{
  "moe_layers": [1, 3, 5, 7],
  "n_kv_head": 4,
  "head_dim": 64,
  "norm_eps": 1e-05,
  "init_std_o": 0.0,
  "init_std_down": 0.0,
  "final_lr_fraction": 0.0,
  "steps": 9743,
  "dataset": "wikipedia_en"
}
Below are experts of layer 3 (counted from 0) of a mixture-of-experts language model. Rows are named router (the router's row for the expert), down (a neuron's output weights, with its number) and show model dimensions 0-127. Each number is 128 + 32 x the weight over its row's rms, rounded and kept within 0 to 255. Numbers have three digits each.
After each expert's rows: "raises" lists some tokens whose logits its average output raises strongly, later layers aside. This comes from a sample of Wikipedia text that the model never trained on.

# expert 55
router:070078121115151133122126071187062149138104127122113137126048145156152123104188127119061120164143114159079141182094150131103057107207088074146065123096093127100137113078108119126120134138077076132131120070139085141133068112094167073155132101128110148101137136115131105131152168100162113130129070113131109139169124121164157148108089086169074096126150144174150162172155095163147163099160
down0:159142135206114117112115134095172115135136136179158182056109124088111173164129170146133160143166165052139113139133115112187163112057172107136113101091162115139152110158087116138061098157074157077128142126178158084160117114097129073141152159194163151082079140131157186118180150106125087130133143109132117125226116126105111107107205111096140129147168111143116072123094163133141100130075
down1:183085105088215186069165116139147166138139088111089134095163160108099129149145094165094176147135081178098160193122177118150114150103129072088081148103119096108142112141098128120111126123171189123127155058099098141108160143087205178120145154165138112194169142175128157128173176095158088116168125112109100145176167136114121125119012144150143227123163135126131141079163113114167150136114
down2:097081137147076106162069124136104107130183171071110180167171151121126122162088068151186171111140142180117118095111137104113136093152064073152143110115130186142098134139169098119165148144108148112145074156119082089105144157122116141142117198186133090127095106140073147145162121081076109089127136143128105145133126174146175092132080185153094127058111175060090120161152137101120136109117
down3:117147113162097149150123213121096142180128090070085126128126170168126093089153080160108103132127094143156162096132132120120138113078108115164136046137142085143135164113086171124169156127115137138110100144184087137118109117143142104077154117079137114087097110139135125056157125136139170121121075157173118110103072118162207152124082139183098135152229150165140148133119103112141151088173
raises: ",", " and", ";", " (", " of", "."

# expert 110
router:121148105176103126131114111207133152132084129120149129125109146153166156159202113127105132102194142136088144160104104120133060072142033098117156129104110131101159148081113127154111113152102140147144107111124123185159051112117183102128125149122154103028145117033067119123121134088149113109103116102098110193150131177165137124080110147099098063114162083140161169102146109137141160150132
down0:147148111122108123121160148151135089113102123160169100095121146140176136144162064083183156129122141145105111151083078144132156144160059048116209179110146078112172136140163149137143119101078143125163139135118087178131152095145139076097152116141166101204094129124186086110140121064148151123139132208136097140101156155137162073131080130093235145145115088147108141130096048117122097147151
down1:091107155097088125182094165098101154104085131134136122152156153143136111189142117155148115135151172134095164178167116111138138175125137129153152048143122086175100115139123190141134118076155162166120141180131137131124089090073147170100124211102155239135127158169115111068170154116133148079094136141111098132126133142108134153100111132134108154163156142110149108098076114084114126184156
down2:185095171164122176167140196152131166151049129122035093072156108081093163099094085110143171133087163093092117167148157097121120133100087179117106159159089098134105060093142079160096076153116146060090158107133067082075174144238088142164119131138150098117078097153072145121175087108114129084110126132152187119100152110091123122116078131126094164124104120065095141126122159181100107099110
down3:118114100138179136109086089125127100053187118125112167145176112099155171090186106105091122178151078099127116121143135114131154153165129132130089164036122152075127146121148121158201102155083126137129135103120163126065138135158120131135129105103103112102122083156175158150140121047114145220103119126114098099130099092146119077093160147090095077089122091099082127102125161103103105144092
raises: " which", "00", " they", " including", " ", " although"

# expert 65
router:054081053129094118149106083160084094086102108153119122148107121167157150090197110134078110111166133166153087148078107113150054086158095083115088131123097139117174140096088127114145103150092124160165108078153117113117085140148219134111182065140164099084131130110146142137115129096131149137070169104176085125173138146209105097132082142131108097137189191135140145126174127109130163160172
down0:051204095093135136097101132110087078139169131110122102160118144118172157112143120159122156121189120109117114103095113082125078136098142140157175164089065163146129091149127071126184126087112126160137157148126141144127091127085111120120110111113115119073102174117155124138096133162151164079153119115106135168146123112120149072155207111204094180057125151119141189123138093123105091155141
down1:084163098157176140102148136139102108144129168192201149101105111111111071178122202114107088157162119163122124120148098150124151091081161128097106145154136097090158122029125105091104121131095180157101164087136163147166131128162129121088117161109112119151175117157146107111142105039207147062076146165131150151071102164072052142141092183121179192108080157171151116129137113110118149068146
down2:128100131141140136114123108166090068083098105129096125147087105191145071127142122147090158103085120170114150110095070081073103080171115078077091124110118163117095117094120183156111109169086204124146112103134100139151125100145120131110157099099177121147160106105183081132073177148171087080152112168109173120122113150118101160095138097139112143071093101130175096105180127156103082133125
down3:114140139149166196167112139147103122115123120145124112156078093185101146105063119145164135132154091079147087100163155135102144131075145143106147190162163151161117112087121101085112155109151110117114168122112131126156144123167128079079116167168169133177082152092162112097172184096154142161121134134104182071176088142171129162131052123161146135107158155167116144075166128160076115128099
raises: "hip", "'", " such", " of", " made", " from"

# expert 43
router:056110136127107084143081071183117169130087129113116059135098114169091123112122122077089127165131126120099173196052133104140099113156068076151135102125074119114152086076124116168152146126060128129147131113153086119144100118112197089168122145131106101150108130137129091172158113081139100083124126119144099110187122120153131104130075116094080108114161129095184174172137160120120159134119
down0:163147082147103102122148049148138138197177174103114150089143149120151142083090084197107144167145176151094098094108152144123152149094108136188117103205125123162135118127161081105146096153131153170101160127125064085145179103113104153072133102099102096117114117140092155104067142061127171126203127075137137139179092140177152178087148156127154108096106157117171116140203080113091102142081
down1:095116115087147172096098034190121113102119093128124090106114125191125112160095136134157154125164150129144138157166050127181078098130149126164131114089144141123117118204142124120135112081176166159127081180140126159097141102195160086081152124139180110093151136123101114185164202131159093155123140132114050120122049068126190112148143112156173167169100172083131110108142145115161131160131
down2:059089124123088068085188146113094155081168128091116103097165163081134138099163137093065106109125117088096106170110148170095131128131130156137199094113128101095184177128121121122114193110057149126081169066142179093105159142095131165110105158132152137108088125122213145154122083133154116087130153088103089133143121168143192124143096166122107122120120137077110142190140105092113104095078
down3:125102136137125105109113140165136114121170096123149147115099103147142093071165188157114174116118193109153147171113114110082180119166138171123141156137194141099123153086171102061127150084150110046094153132083120120078128177154165122101172137073151108110141124146124189052091200137141081120173141135165123194099106136129156094144159113149166102126079155126106139077155102140138176151126
raises: " ", " P", " R", " M", " C", " r"

# expert 90
router:087133091154114120135114116162111109082114136122094058150096117164119149115163128122043126129155131108117114223036152152136049100139103139131072116067095079054157109088106146143102172134073128124125099137090119115112103150077169091119110097128128092130093053086120148117131132098156100104105130135111128100201152129123110109099049153094092080094150153142195163136154087120139138154142
down0:146129102189152133154168135134141073087086118193092169127108092162105116139110095111119143112135132088063063113069201113097154111164167104131141122164127133099034127190111115112120089094104175180098090091149146108116115076112157152125117148108158054091090119193139153152128116077196158146111081103143108076134147124133101132073115078169156143117134122087143131101092130170149093090072
down1:137098154068134121132147099145154153201199114152137107074110165103127091185116100165158143189147174111168166052081131159109059125081131118130151138153110139160082115102136081099143118100101132173114226138063193180154087132130157140158145142102120126114171113083106123158102155130122099147168082127083096116106129149140119159111168095098141162156105206134114151112132106104172116104184
down2:112106163145154149165080141172121104140186160081147204114133151142147171167077142127095142157104127160117155141131024119179123064161113070112169119122114083123107155118101126103086166128108179088133068111072099081124094110180079129116098100147139113161076137115149141169126125064063124136139121115106073147130144099095137097138119094073130101077148138126146105139142151135075156136168
down3:187093141131164136156183176062146132185108126117092104127171058137156158135080112108084131133103147137144108144092191107125158112164174148088182132148162148096115129147130115068099099169133162146128080095182116130137138118167069097116108082143111130119134198092145178132133161119099179173121164137090161135169178147082109137085173110134097093163147116130177161162193142098170108092094
raises: ",", ".", " and", "/", " (", "u"

# expert 96
router:114097074187112137101159093185098157146081146132143105118101118142151129122192118110097139120206084133117170167079109139087099070171050110120135135092084079118143177057081114158135132164099097136189097135133123132130067134133170127136169146119123105065095151055090109099175135064145103101100127135093133150136096179167154134081098129135137095136107089137160190119154107157110144149150
down0:131122128130170129127172072101121085128135113194139114160173158120139136095223078138117149099145164090091160109149173103113103150150117088098111177108143097086110149134189133127104127142131126118127155165154134222175144163120072135149122139163169147100179150082079134098055090087087149190110163071165142102190096106105121144106197102083161119108108037139113151182127112087082113155116
down1:197146071133119135142155104125180159127162183131157130067155182191127062218102148100112167146154169125120125148116141175181132110162155081117094134136116134133150051123128148173172182118065138157080102105167175137077074101120082141095098115155111122116144104143133106140101085135129128166099130112176091184092149123094139128131170120097075048095146107109136142144139158085131162126165
down2:131085084092113133185125096158130158128145161157171114117092107098138120161133096113093136082056182123092092063097166146168123116092129128093107110158139128143105140115136104085140104144153158124105126166120115184060119122163062132124152097132156195121120161141120102108153109075121125130174127113135091137074142114130153130177181128106101123120127113097134212075117184177198052157144
down3:149154101155119103168068146152103129112140097153145129137085099123140141125171203116094165115113182081096152119119117166105127066157149155156120112109110112179119093158162071135167074132121139142136119134111095148122109138187133109161053101076095125091145121115099099186168110123118086113118101156100140068061133097182139175152000158137102180096134166123117151186140166131140085126153
raises: " thus", " there", " the", " a", " some", " their"

# expert 93
router:066130030145134094118141129150076156103104138099109115163117067108142125163197130110049141151181122135085137173056129102123110067120080127123102108088142092093150155125093136149150151146116144125118091084121133148120091130127188082104157129093132124051135064098125116136132154118136094124103181142122127108156138169148086121115055127105086107093114135098120145077167100161157167123155
down0:160194130147059112075139115114151157129087121159075148143158177128140132097123093106159119186161128138147125113095103168130132103120060153142143130116091117097086151153104165097156180101148084166123121112160103068072104122117136104191158092129166196155146124159176201152128128142101154160119099111146155080080120124095141104137168101104111193106128152146107105147112106136090136203119
down1:149127117124081145119135139213149098104136156139118143177114155141124102126143064084132107138103089204125116116165134076130077126073111111126164131125130153115121132128126137107078141130103118157154134124106100107101183124112148189123156126120142132155113162125119101143070125155118096082148099122115182119184121074133141148152163177168100072074107128105143146123086088190182157140121
down2:129122140147087157128159197152113144131208136114193186123167136176082120055080129104158152157118135140171101130119155099126160163193123146150119134095196155176125122143138081148163209041089079173131146129152124121109139083172145081214141095129120159120174078165085117101166111085153131153110082105164095181136057126115196196111116174156132156102158146112123169099107137159129146134086
down3:076110127104068122134118136163106134130098149085110106162131132131076168085162191120177081134160111120135113110155193169156205137128134144148078169127187125096131125178094120128121170144150172164148140139055105117106142064139138083178122150105076144147108132158119116132215086111126122185126098094160110141077094137143097137142102104075148190127162141107054077167137176164144158165125
raises: "ent", "at", "ie", "ic", "ing", "er"

# expert 49
router:066113062116110089090110111188102150116131148131152109168090126155147123092159147118067108135159100131121133178075152102131036107159073088139084119144094098096171119074129148137172162155080133116145131101107114145142100126112143134186160137119132177104067079051111107146145128130159081101146160102091097138120157134131139156110059091099106089067144179096121167130176083195123150155158
down0:090139175126163136171159124224134172110133187130133110093089139146142099178139130155145094123070132120125108113096141062138153172106182131073128090135161072100152128125119154099119096191191138129100090114120120082178148113146127113060176098109142111096184120114127164126160134112168164207093127176138123147098141101155086135102179106120108161088170118105150164121125190171054121183168
down1:134096065065130044145119092111117058047103114102133103163125173140120082117142153138095177155128123078154126104167087143116102076136143136184133119092110160128116151121135094092161192147178200133094100130183128128139127226159099140128088088128067087175103158100147094113139148123093093152125154085143132128076125127110169101132145090143130122167115141089111117124196094118123114135147
down2:124209128149163173109114129115128089158138185151154155105143179124084085145084141125109150127102116075140055153185155123119147163126140147122141139112145161109161170151116144110158086178081137174116115144079115132152098111126141154132153126138136150162119154130122170141165080117146114138155127142142143105106119129085097120166125146153120138132194144086073140204198134136150129241111
down3:162152092101165111120092099156122218089178084057156083135109121126137167133131102125087131151148102131133144146144091193109120153073131166059073115120132147198160129132132138161154142111191101148125146167121140159114189114156125169124126143060185181145121120146155133108109163136139172103170093128131111153110144117187067120128098131152174074176095128104124110078140047132157120111137
raises: "o", ",", "er", "a", "l", "j"

# expert 6
router:113110055159123149128098113152134139117086146139152086131104165151144164109155111133098133170136118137092138172059113081134080080172050087142136119095105096105175112069111138129120129139070117144147084099121123167148066154093199096142124138097143142089120102044086117130150131099144125112117105095135105188113119140146126122085113153121114079110118062139159155119152131192157140150155
down0:165091154092117108184115132080147125104174135099092130109146047136111129155135182153111147091119099101126101153190159191073115085088113141099090097168125130125113133100116118114101147154188133101093134128138129113097125118147168125162100140091164139132171106173125094090085145154111088154058150086142170141132112126136135080132069136115146189117171195083190128107150096071127096118048
down1:152070131123122170170129131153151180172165109120157062123152122117120144115102167166070053177151177184168156095125161068127046156119165124135156135141122152112180139165088151161152107181168151128130103164167122173120147097105150167127077153109130098181094079142122163177155132168112109158114109097183179139101166139111132102103139161192072118106122158109116103103150117130136128104128
down2:055089171174133047148152176139130120194121104112139085187116115134117109107150145069083091107083149130155138187122096140162059187085144179166139180076162098158130105117155177134149138072091128149076115131066124116071093167109119097092161144097147097128143144110131135140139101142162104090063101109168097077152149192146138106173096154113092129109092113139092146178096120097123126147161
down3:100141102143179117176165121099155117175154119155128071113112136168177175151133153128155133150141128151056168111140091090101061149142119143093168133119178120108088119136145116156179156098111122153090070153054142179105051147181150108138107130096171116142159156111121139134139104142121196201111161134117145069169132201143150128068109142115123103122131145138115153114143071131173105174159
raises: " and", " including", " but", " which", " though", " along"

# expert 15
router:130118069122080134130128098209046129127074130101134134135085160156138105108189126090016168112143146117139128177049141161103102069160108104146053130060115103067144112060088120118098146135136115156150083097103124141116102163123174090162143113103111192094145127040091137112164124112133100084090166128127129106130135118135118184110056142097069116158118179151150142153184108117103171143120
down0:132163125133100102131162114110115110104106132068150116139123121074167103091143088149099170095145122146091063118150130150112179114100124093098140135133169150089154148145141128086185166151148126091144074161102177126162156119127148120138105139134137093138171090156094061085111142106144056148077167144097098104155076133113088127130130166204191116124165107143154093111149151108142098116114
down1:153151103140203120158118127169119119168120110182177141099125182162169126089138107126128098220145095149097136107179107099147114160155095168128152132070079128161099146097133141103096140178180105162108167100172152130151102101111140096066171075135107092153080087137138085103120097100135087150138093099114175116190207122158106176095074178095119142098137142210157113100110150089152109120169
down2:091089193135088100152181117155163131088176123117164161114128128093085098103130104111166164140208138165135114117165166164138119070114135107086148157120115212113111183092132140094203158115052135196155138151137123099141132151132056113137128106136191155081119069119103055169123182138191100105138101099130073112113160132128099194076134096100140156105126099126144103140119185136111053111097
down3:184158060084159163125152134172115132092139134126208091128117115162097117119148132080117127104158108120095127202170179172124113064076129114167148108178141137111129185103118133106082120097121113040115089128072109104185175105140087088186128115116100164115082156140102074092145111106068178149080163123152120164091127151124082135209103196123135167097099099117120091112089158117099151158161
raises: "ab", "os", "ies", "ag", "ash", "uck"

# expert 100
router:111127081143101090137069084188105134169041110112112094152095113144135166160180121130068127152225181177116123183093137127169096082103117058120080144112091114084135167129113144169062150111135141107141089107145121111121074121121187093112163153097125145090113092074091139116102120077130115066104114104116090134158120168121152141069051164071100091087139183095131111164173087124100153135124
down0:166143164115109052163063163148169173155137133100152149113103123097117113133159088120121063073150112186139100157132092162091199147140149140149164069114129135139219130154197153132146149139151114139142108168196091085096119153108219097127185146135144148113122124085132149161053141135084166138117171126119102135180121132142115102156119108057093116225119139154121145090148148151120144140128
down1:128071132077113113142126114182127139145127137171122142138120070119126180121164097158139091130162125137134145182156122087112188161158054093159096165136079146167155084065111074118085097089093120132153119120152093133137168139081048131183091169075166101113100116087126170097095129065154151134088154113116147098136134128080130128161113050057144142090052179115090175092184180113084131117178
down2:119153159106108127153120159142136148118155109106075131119105122152112064167168121116194129138168057186125152097154110098202219190126168151152166156158176106170187186202128102087082073153171106129116136093119131130117127134098178136152101123149172140172152129143123159114132149151123160187122159131195133129114094177137108192147122071088156090068163148152101126094108095138117090153175
down3:104125148146107084138194118161147085137092123131133068170131121147125096185128114133132117163136116130129089158129162103181094080096090105063104154064153133086092188139117088056159179110171130109120067088082122112132109095089121098129127192086130111141155153137101141146155138135088109091119165161142103158136089132121124147078106089190107127165158150111126149117189116130094151093184
raises: "h", ".", " of", "en", "ist", "g"

# expert 29
router:088101101143092098096060136171105142111097150118137101142122115164125152169203143113078136182144144126114135175087094129116099072150085102109081151080142113112179153108090139151145141130121100153150111092120114127150096122143219081150200103096126104100113046093090073155142155087154104138115183129141119165164161158136073090126074115168093108121158145078148126135179115120157141107141
down0:124042161130156060174137132159115109128111173148027121153126185141098109131103211183121132170100184189086183139139138159140129135162088128109095148095129158127088136189105154111125117124108087132102084179114123122184110145153101123140097152122098161084049119135159103155139138125123184105106139101110094182052149139166145106129140092106096047138134107144169095158131101151167119103083
down1:144108116183083111128094147123179118098129177131172170144141178116091073119144118192072108129132134095122156128145132166146062130195139085120148155108152091129139141044099170127125166131086166160195137120090078135070130114099184071122154129168134128134112064091149170129111136168130182133100134167145108129184129158136095127162150096167166102130150185098133124155104130067114152187096
down2:120218129104126170116163160110086092069103158093150190122173091120193106173136093131120117117116107157186154126078137154144115129120093111114145089148146127101174185135141118077167142063138067146181144105184179081173169097140121138102102108115073184135166097107138098061131086113141141164122114102156120152103139122158107204129090134103152162111101145135135122149186141128142152089058
down3:127093173178132113153114159186088154142222105115103111168159125132123138160131153066108115143110155129175109132118180143123096066133113053151085139156060168129133126150132140149126088142144181056079117055122091095099163078146150149155092112155087180152136167145139169143163112160121133139125132123091156121140137128125054112110153071119089158060141165099119132117175054141120090143186
raises: "is", "u", "il", "ag", "on", "iling"

# expert 105
router:059109095096128118145060092131134169165088146079106157141129094115105105069207114078095118114173126157120134179154134159145056074197117080106116086124081142075136129126080122152115106142117140149166067146100098110120078165134172073136153143110127147090145068098046099131141095094112144129120172072136102111124150186154158091125049101133077056081174192145140156104163108172121142127152
down0:118123141095169112147138096105122158118170115133126166164112077030081078104192154158145112125167088144077092142090149124176075110146108153068151101190110140090121087149103116147064121138127103167121113203106115076110108123063126146187159102119154143130139166153097116112150047131125136100088149151138154119127098115204145108112195166133141115162108136198123098121143156084202133089081
down1:055159166107091053165099100120161188122139127098143088170153130080088155177084158106096152118074173152099099116075143119130097127076144127157137168161161133175083145166130144111168139152093106123045190105141178073155138164137140117123068122109096103144102170086118154139112126124162207128091149122107149106201164117169104109153141136126107129105167150110062112154101123147162043109113
down2:157106106144110094111136119130088187168160171180107098171046057089098152093148085103146101101164099139155091085214124135171092210113081106024144180095093139139154115178113105153084118085128124173127154101107184129136119099151115119141073153158094127096072126198066150149122144126103061179111075113149122135172142180124133134091162102118082129135162112170128134130144146106092139167100
down3:086117170114132119162114149172081088102082077184118148107124120175164123192121103119120132150155152098095128143146114077146123156147089116107112145065104151158198118108182123127207155163148119174166184120166099133106130098125085164152100079162181147110151146130112138089172118149177147139129139123092157142107102095131122122100117138110103142147104083095104110128133072108128108126062
raises: " and", ",", " in", " with", "'s", " of"

# expert 4
router:055120038124126104143137104200136096114149081142118089213114081155152090108131123123078133162145168149110127205085159124130106100134110101146111107102099121120119083060090112111127138167143108130175115068097158137147071150087171067145131080078143185075115090063080164105076112133128122124141119084145127124135169149199103082059107125067076095077174107122128142121134096173144155124132
down0:191123121117108091133144103122041150090138140182081121137097126096149173097179060033103127145112139127124176161145089117083097184114088079102089162126167124125133128125136105161125107143107120189127171150153203158147171144123094147144151113095141115130207162109101142087092108054178122139076070115128086172110084132176140133116125071139146081163099136196097117101138113108148182154156
down1:142154176123166163145151129101142155096080133129124101157143145137105147143145098101096094193099133061108125154170074112088160126169172136095166195143123073105175124176061121103160152141118155140175087107136169114122166154123156182173106141090154159122057118169116152157172144114161097158133087125171109092110158063177115152113102110132126070166121139059147168148078099154117143082120
down2:126086143145097146128125172096166161114163141119095146126116109135128142089097151195144102082144132071157144103119128160157147218143106108148081169121120191114094168138169135088105134124121137166109166146150079092110063128140081067114155168146069141082131141116111173132124100102118121173050038134041107091138084101126132150197137099147128127129153119115078202153095140149148088167108
down3:110077203098108107118123113136194128071203149106108131129117130106134120100109122124157112121133159154121121138069143118140142100096056148182073121124143135092145114110146154097150094090105103126153196152144116099051151111121198160176048083165186094094170151141101185168112117127101159115095186060147094044175190115142103087180189145167110146106145130139114115134136152168163155137172
raises: "ab", " and", "ara"

# expert 34
router:089114108157102117147085121161108095133133144142109117159161129121097085158234102120003141143200101111087108155112134154128073043143100086164098190125077158092137129104107126099112179151073130166154093079097156145144071162092164104132125108092134101063101081080100145156144142127138138107128146132142081133166087127169137115127053142120128122115155159174130180157149126133160164138120
down0:099160154106120102092126123085185115147107128159121129096100127075068121095102140140090122081091090132151183151105108093056167131187069116102129111127111125107055174147164112149208117153110096120138088100170098053102165150153211078132123069099182146141129098149111172121143163136108077075148058096126124177159133098138134088141109118144158123150101117104156167099111124117071148095115
down1:089151119086166102013186124144121093187145087166167056107142111119108083121134135141087135098138152109188094146132158170154171155105156151186116103146127136118215093087118085145109195158171166110120130133072120074142106087137162052151190132135080100122168117156113072072141102177126157153137150117066098150104075124132121132140141124134096130148151196137087122117125133136109073135120
down2:087203122136146121124136096119137123135106100115132076141174155083066135169105163116088119074154108115157085118111132133092098154125144192088180135095100192116149147191104135115034116109135080148127116155068115127048147150104118061088140121070154139153121101141127148117158112154127146164104194100136137058062105175109156091110112112099145104136096117144166097131148109133055161124171
down3:120094114140188079119072185136076102152136125143101150106146148164103122136106162140121129105088128120144115101119067130116083158153118157140108117140101185172076164123092119176123137157050094180127169125126156094130084101139164199177132119173146173158104121156128191129056111154104099155084094024105130115110098124132108148132172140143164106013185100097151122126101152100156118136112
raises: ",", ".", "um", ":", "u", " of"

# expert 61
router:076135110092125065127103098144071145105138122168122101175140105146169127128171134099050145186151147162110119171058107139070113068175111092158106125113126090092184117026109124131165135124170093130159102084141129160078074144158206106139167137085127135073126061094101153146138109083137110147112133155118080190172144145123070111091064109095085126133174120121132130155135127118107185125123
down0:133172119178155141125108062141211132166126119104167123113111127145151151087145142065139148097119097130161114072174154112071089081120095122132085137135213155130103088122083127153163158107195064120119127078097130085125150130150131148085135137129141151104115116148102063084124080063122099079105176083174085110057078190110122120120173123113164149101150107102090167142108158134100081120083
down1:099033139133078069152132076152143108110103092133108134110148195120080110081150069105169131116115177095086148122171145174159107134121145099122098129115126094119132119091142069157152125087090083126153170131166143151154155039093119113152114149125153090081135177125114198153126151105141172201139112120088153178167131139096152185100179169105160175146115082149192084113063120077079160137188
down2:108159178202111107155125109085090119094095189148158193091125103135167113124121179147094077070150103118119124110149174099163122132142181121156141055115112108114116146095132127102162147071170136097086075079098152167114076104130161134061141128083144090140101156147100120120150119178137176110082135139150068109111084142157126133121115111147120120105140124126145201124049136138125068110094
down3:160124155130127190123135139164089139173137153123095114177143151145166105156111134112130224103149125094145169144117154164140102145114081151059136195125135175138139070124092135110060160159111148114173069134176101103146106112100146172159139171147177108147091181123080035094120118117162164121095155076111089158108119178129093123111136089157191096141058180168155142152158145177091107146206
raises: "il", "an", "as", "at", "ar", "it"

# expert 44
router:081172066143108125162107073188117154143118105136129077151086120164165140138118104130044173127216165153145164202081117138185112050180126150122105122082103123085157111092128122166132108143150092116180117094116112114097084187090181080166147115128153136139129122069118086099107115103104106149173148114168140108131137140159107130120024142128124101113153123148121137150169148113136125127125
down0:159086095134157090128174161069122190124111100089103133178143131072144148158101098110076127162088152166132088145138119097157145198065102199132153163139147172142149127176123155127129133089136155118117114148092149142083107153159097113101119156091090099171087138123156174163108173119124172091190161127057144119131148120118116093141124044086109183175130154073182106135145120162155076103163
down1:148132151125109186165161115138184194092146183112170090114126156088136101144087172134115139197121110142106136115179121062167088143123139160207068169120099171088136136150127181131143182108094074121162138151141108114131144091097138145151172142144176180148080137111105111106177131114146137193205099114077162128115137114110108159091132136096079132103143127110163073131108114113165158158123
down2:063172127104176148101140093195129139149133101148125121111104066133116151124151138112097142141178127118159170106172188146159108210101122109078147141123160131165122054133099131146075095133205136196091104096151054109131123109092137179138160161117169125152083159166145117101115125062151147080149137078139146125146129124136167171093100093146088110129085112139134122141095099222072138114120
down3:083164172086118100228160111172095141126100097163067128061114147120096163141163124155173114057108084132105154090145109107133161172126096114164163128087156104152104159160136142142177175113128139136136148137153130124127096095123150132163114122122121108106118184094142117098093140076155120124091171149131102135119179133143100152105133174157120142128163152137154176101092113111132139168101
raises: "el", "t", "d", "s", "es", "ens"

# expert 27
router:050113115093081107141118083169113146090099143091076112124092081182089143127133114098119152139141090155095139210059154086128134095148093118156157167094092155078175087108099096166189152169095130155164130087143126084157064144143210073182159098112131121110142142089100157091151114095155121118133121092153109101154108119156167110125085125086101073134156108105198126156152137152101171149155
down0:163085097130152124094061087127104126148103136122151153139104189095168137108117060087060114103157091128163207106156177118114123145161125143087134123160133185126169162175177066087135162127039123102149072068103101127133092145145077087170159101163110132117101118116152205200134112131158161115154137120139161143108144166123149140065118194130146110139119103110140130150165151137150142107102
down1:169146121102153153138088109145151077160125138097067195157123107166110098131134127091073091057153159099161174055115129159110147151119106133127141099142166144095092148164145151155106152185202163122163134099138175099108130150107141113165140174117130069119178120112133077102136176107160076050182117178147128133084139159025132102176156139155170110156101119111173114160119136173151087153121
down2:113173099125157082131101137128119142051146102158083106098134130100093119124204129109127037140102089163092148098121118087159105073134156132113148099089110073125085145143137172168152146130158146151160147084103128141132142123094114086184044113174093159136074148129118059128108075137140167113134064088111144081190189151153099112130000122100079100178166172125120123141175131133071121144130
down3:168132136102116158160119128125134166102110068105112097133161108106081090102133091124148102130112177110115125080111102148138100096093157118133134186156158101125092178108086087095132135087067126248135119138085076105138113116170078125163130138161126128126094179185077143125127113131141131197102163144142120145110137156179113129130176118114206155092134086151177068120154139136141195138195
raises: " In", " The", " W"

# expert 122
router:038076093101147067134122118151061152105100160098081106114131129117164079129140123088071163165158144156122154182110144103136054109163092119123147114139124124094157101130098140150115092189132106138137117151130144133190071125077204060174171138096115177156148076090074098121118116092159155131129114113136125148140112153124071071103068123147143103074160129141126124191191112162109181069132
down0:147141114137085113175155129099131079126057073116114093095129155147130141098125161183153174146146129102090079070118105121158157159152231157115147143152147121115131189112080135076075064127158104111057147134134138156149173167130115120121131144130165107098122118128107149134092095158111131137102170105192102140145140183142129173121159109142073167116080106137126080149127183096129136138128
down1:160124126068181118176107152082143138076080162143107118132157097079123123142095099141148150101148097126102114185117150105151137099103117105169138085138152114177168123128161146126136172112113168101161078107081113150150113123084169167148174083060150126080109158103132130155137125123133173114155174128149088056124113137129077109141092098166090127069095183127093125193084101122123137166173
down2:182091201153177105153088174166149107176148141142114165140132121163152098142113133089103111092091157153151177103098135082130147109118138101154163180144121177075141160131155103155172101098105163163139133147137108107121115150084102078167156137137105152171085142079161151092158151150172073119122164130118066116091129078144065179092129182138100114146151113146155129197138085153097121087147
down3:119140088159147153138134073116164083090097058109136105104085210178123115088108183140181188084155116138152166145129085125139134143142123166114104128169135121157102130154116105164142102185113097132129121125187127142156107127151074116116076125089090129098136152180120195128086102093080149104164114150145175160137115136103103108165151143144166084122095192175144163098099171122130190102147
raises: "s", "m", "f", "en", "man", "ed"

# expert 92
router:097066091142090133122074082149109146136100158149127165135119074124144112122161119140093131144188124151096090163087131172096076077170070098127103097115108128040133143145059096146095124161117133130178122059135132118120104139105226098146172149109119141067095116111113120126148147069109092177133141117130098142145101164126127106079091128143087085083157132158176181119197103131106177098150
down0:125127082089149159113126109078176116153082091113156102129145152091101129140135157068077080082088156119118170115160114102132132108120163126139124122115117099128114124130101055116140204055030150116133117089149142128159076143108065178158150141085108160124131146166130125104139167152115110126183175161189148137135151097129093102071142094187137113115070132084130091129113118132159102125104
down1:083121186153094164142174123157128159171121110124191100115116163122150157130127040133096160137145089162130130131173185129110099116126165146136142111089118106200134187099086140081097149152164119157119119110110133143161106144103101092103134129151065140106148132143112139090093121084143129126129159045167145124155103124105130086177064116146151197112117156115132110133138200142171174161207
down2:125180185094124129060166159146114147014157175124114082181142134151131168110117227112077142163074162179106115107125152131134111129194118132095097174116094076138130092125142142069131117129136110156130174116158134139123156102153105126104165099135104144139075121134128156103125116183121075158194120111142138141125145133133169132150085152215178122123115114093129156167104114171082150131142
down3:166174117144112100148161104157090172083154153120141191140116119137124164140134122104082174125130175142039166096129101149132128119181130107109168195092122118087123124111151154121139163143124180062103155107155064076116113184169146114074125077160146117176178099144086188115097222136172115166115126083146130131150157120059135117077062173146111110118077168131146158094134135123117116115120
raises: ",", " and", ".", " with", " of", ";"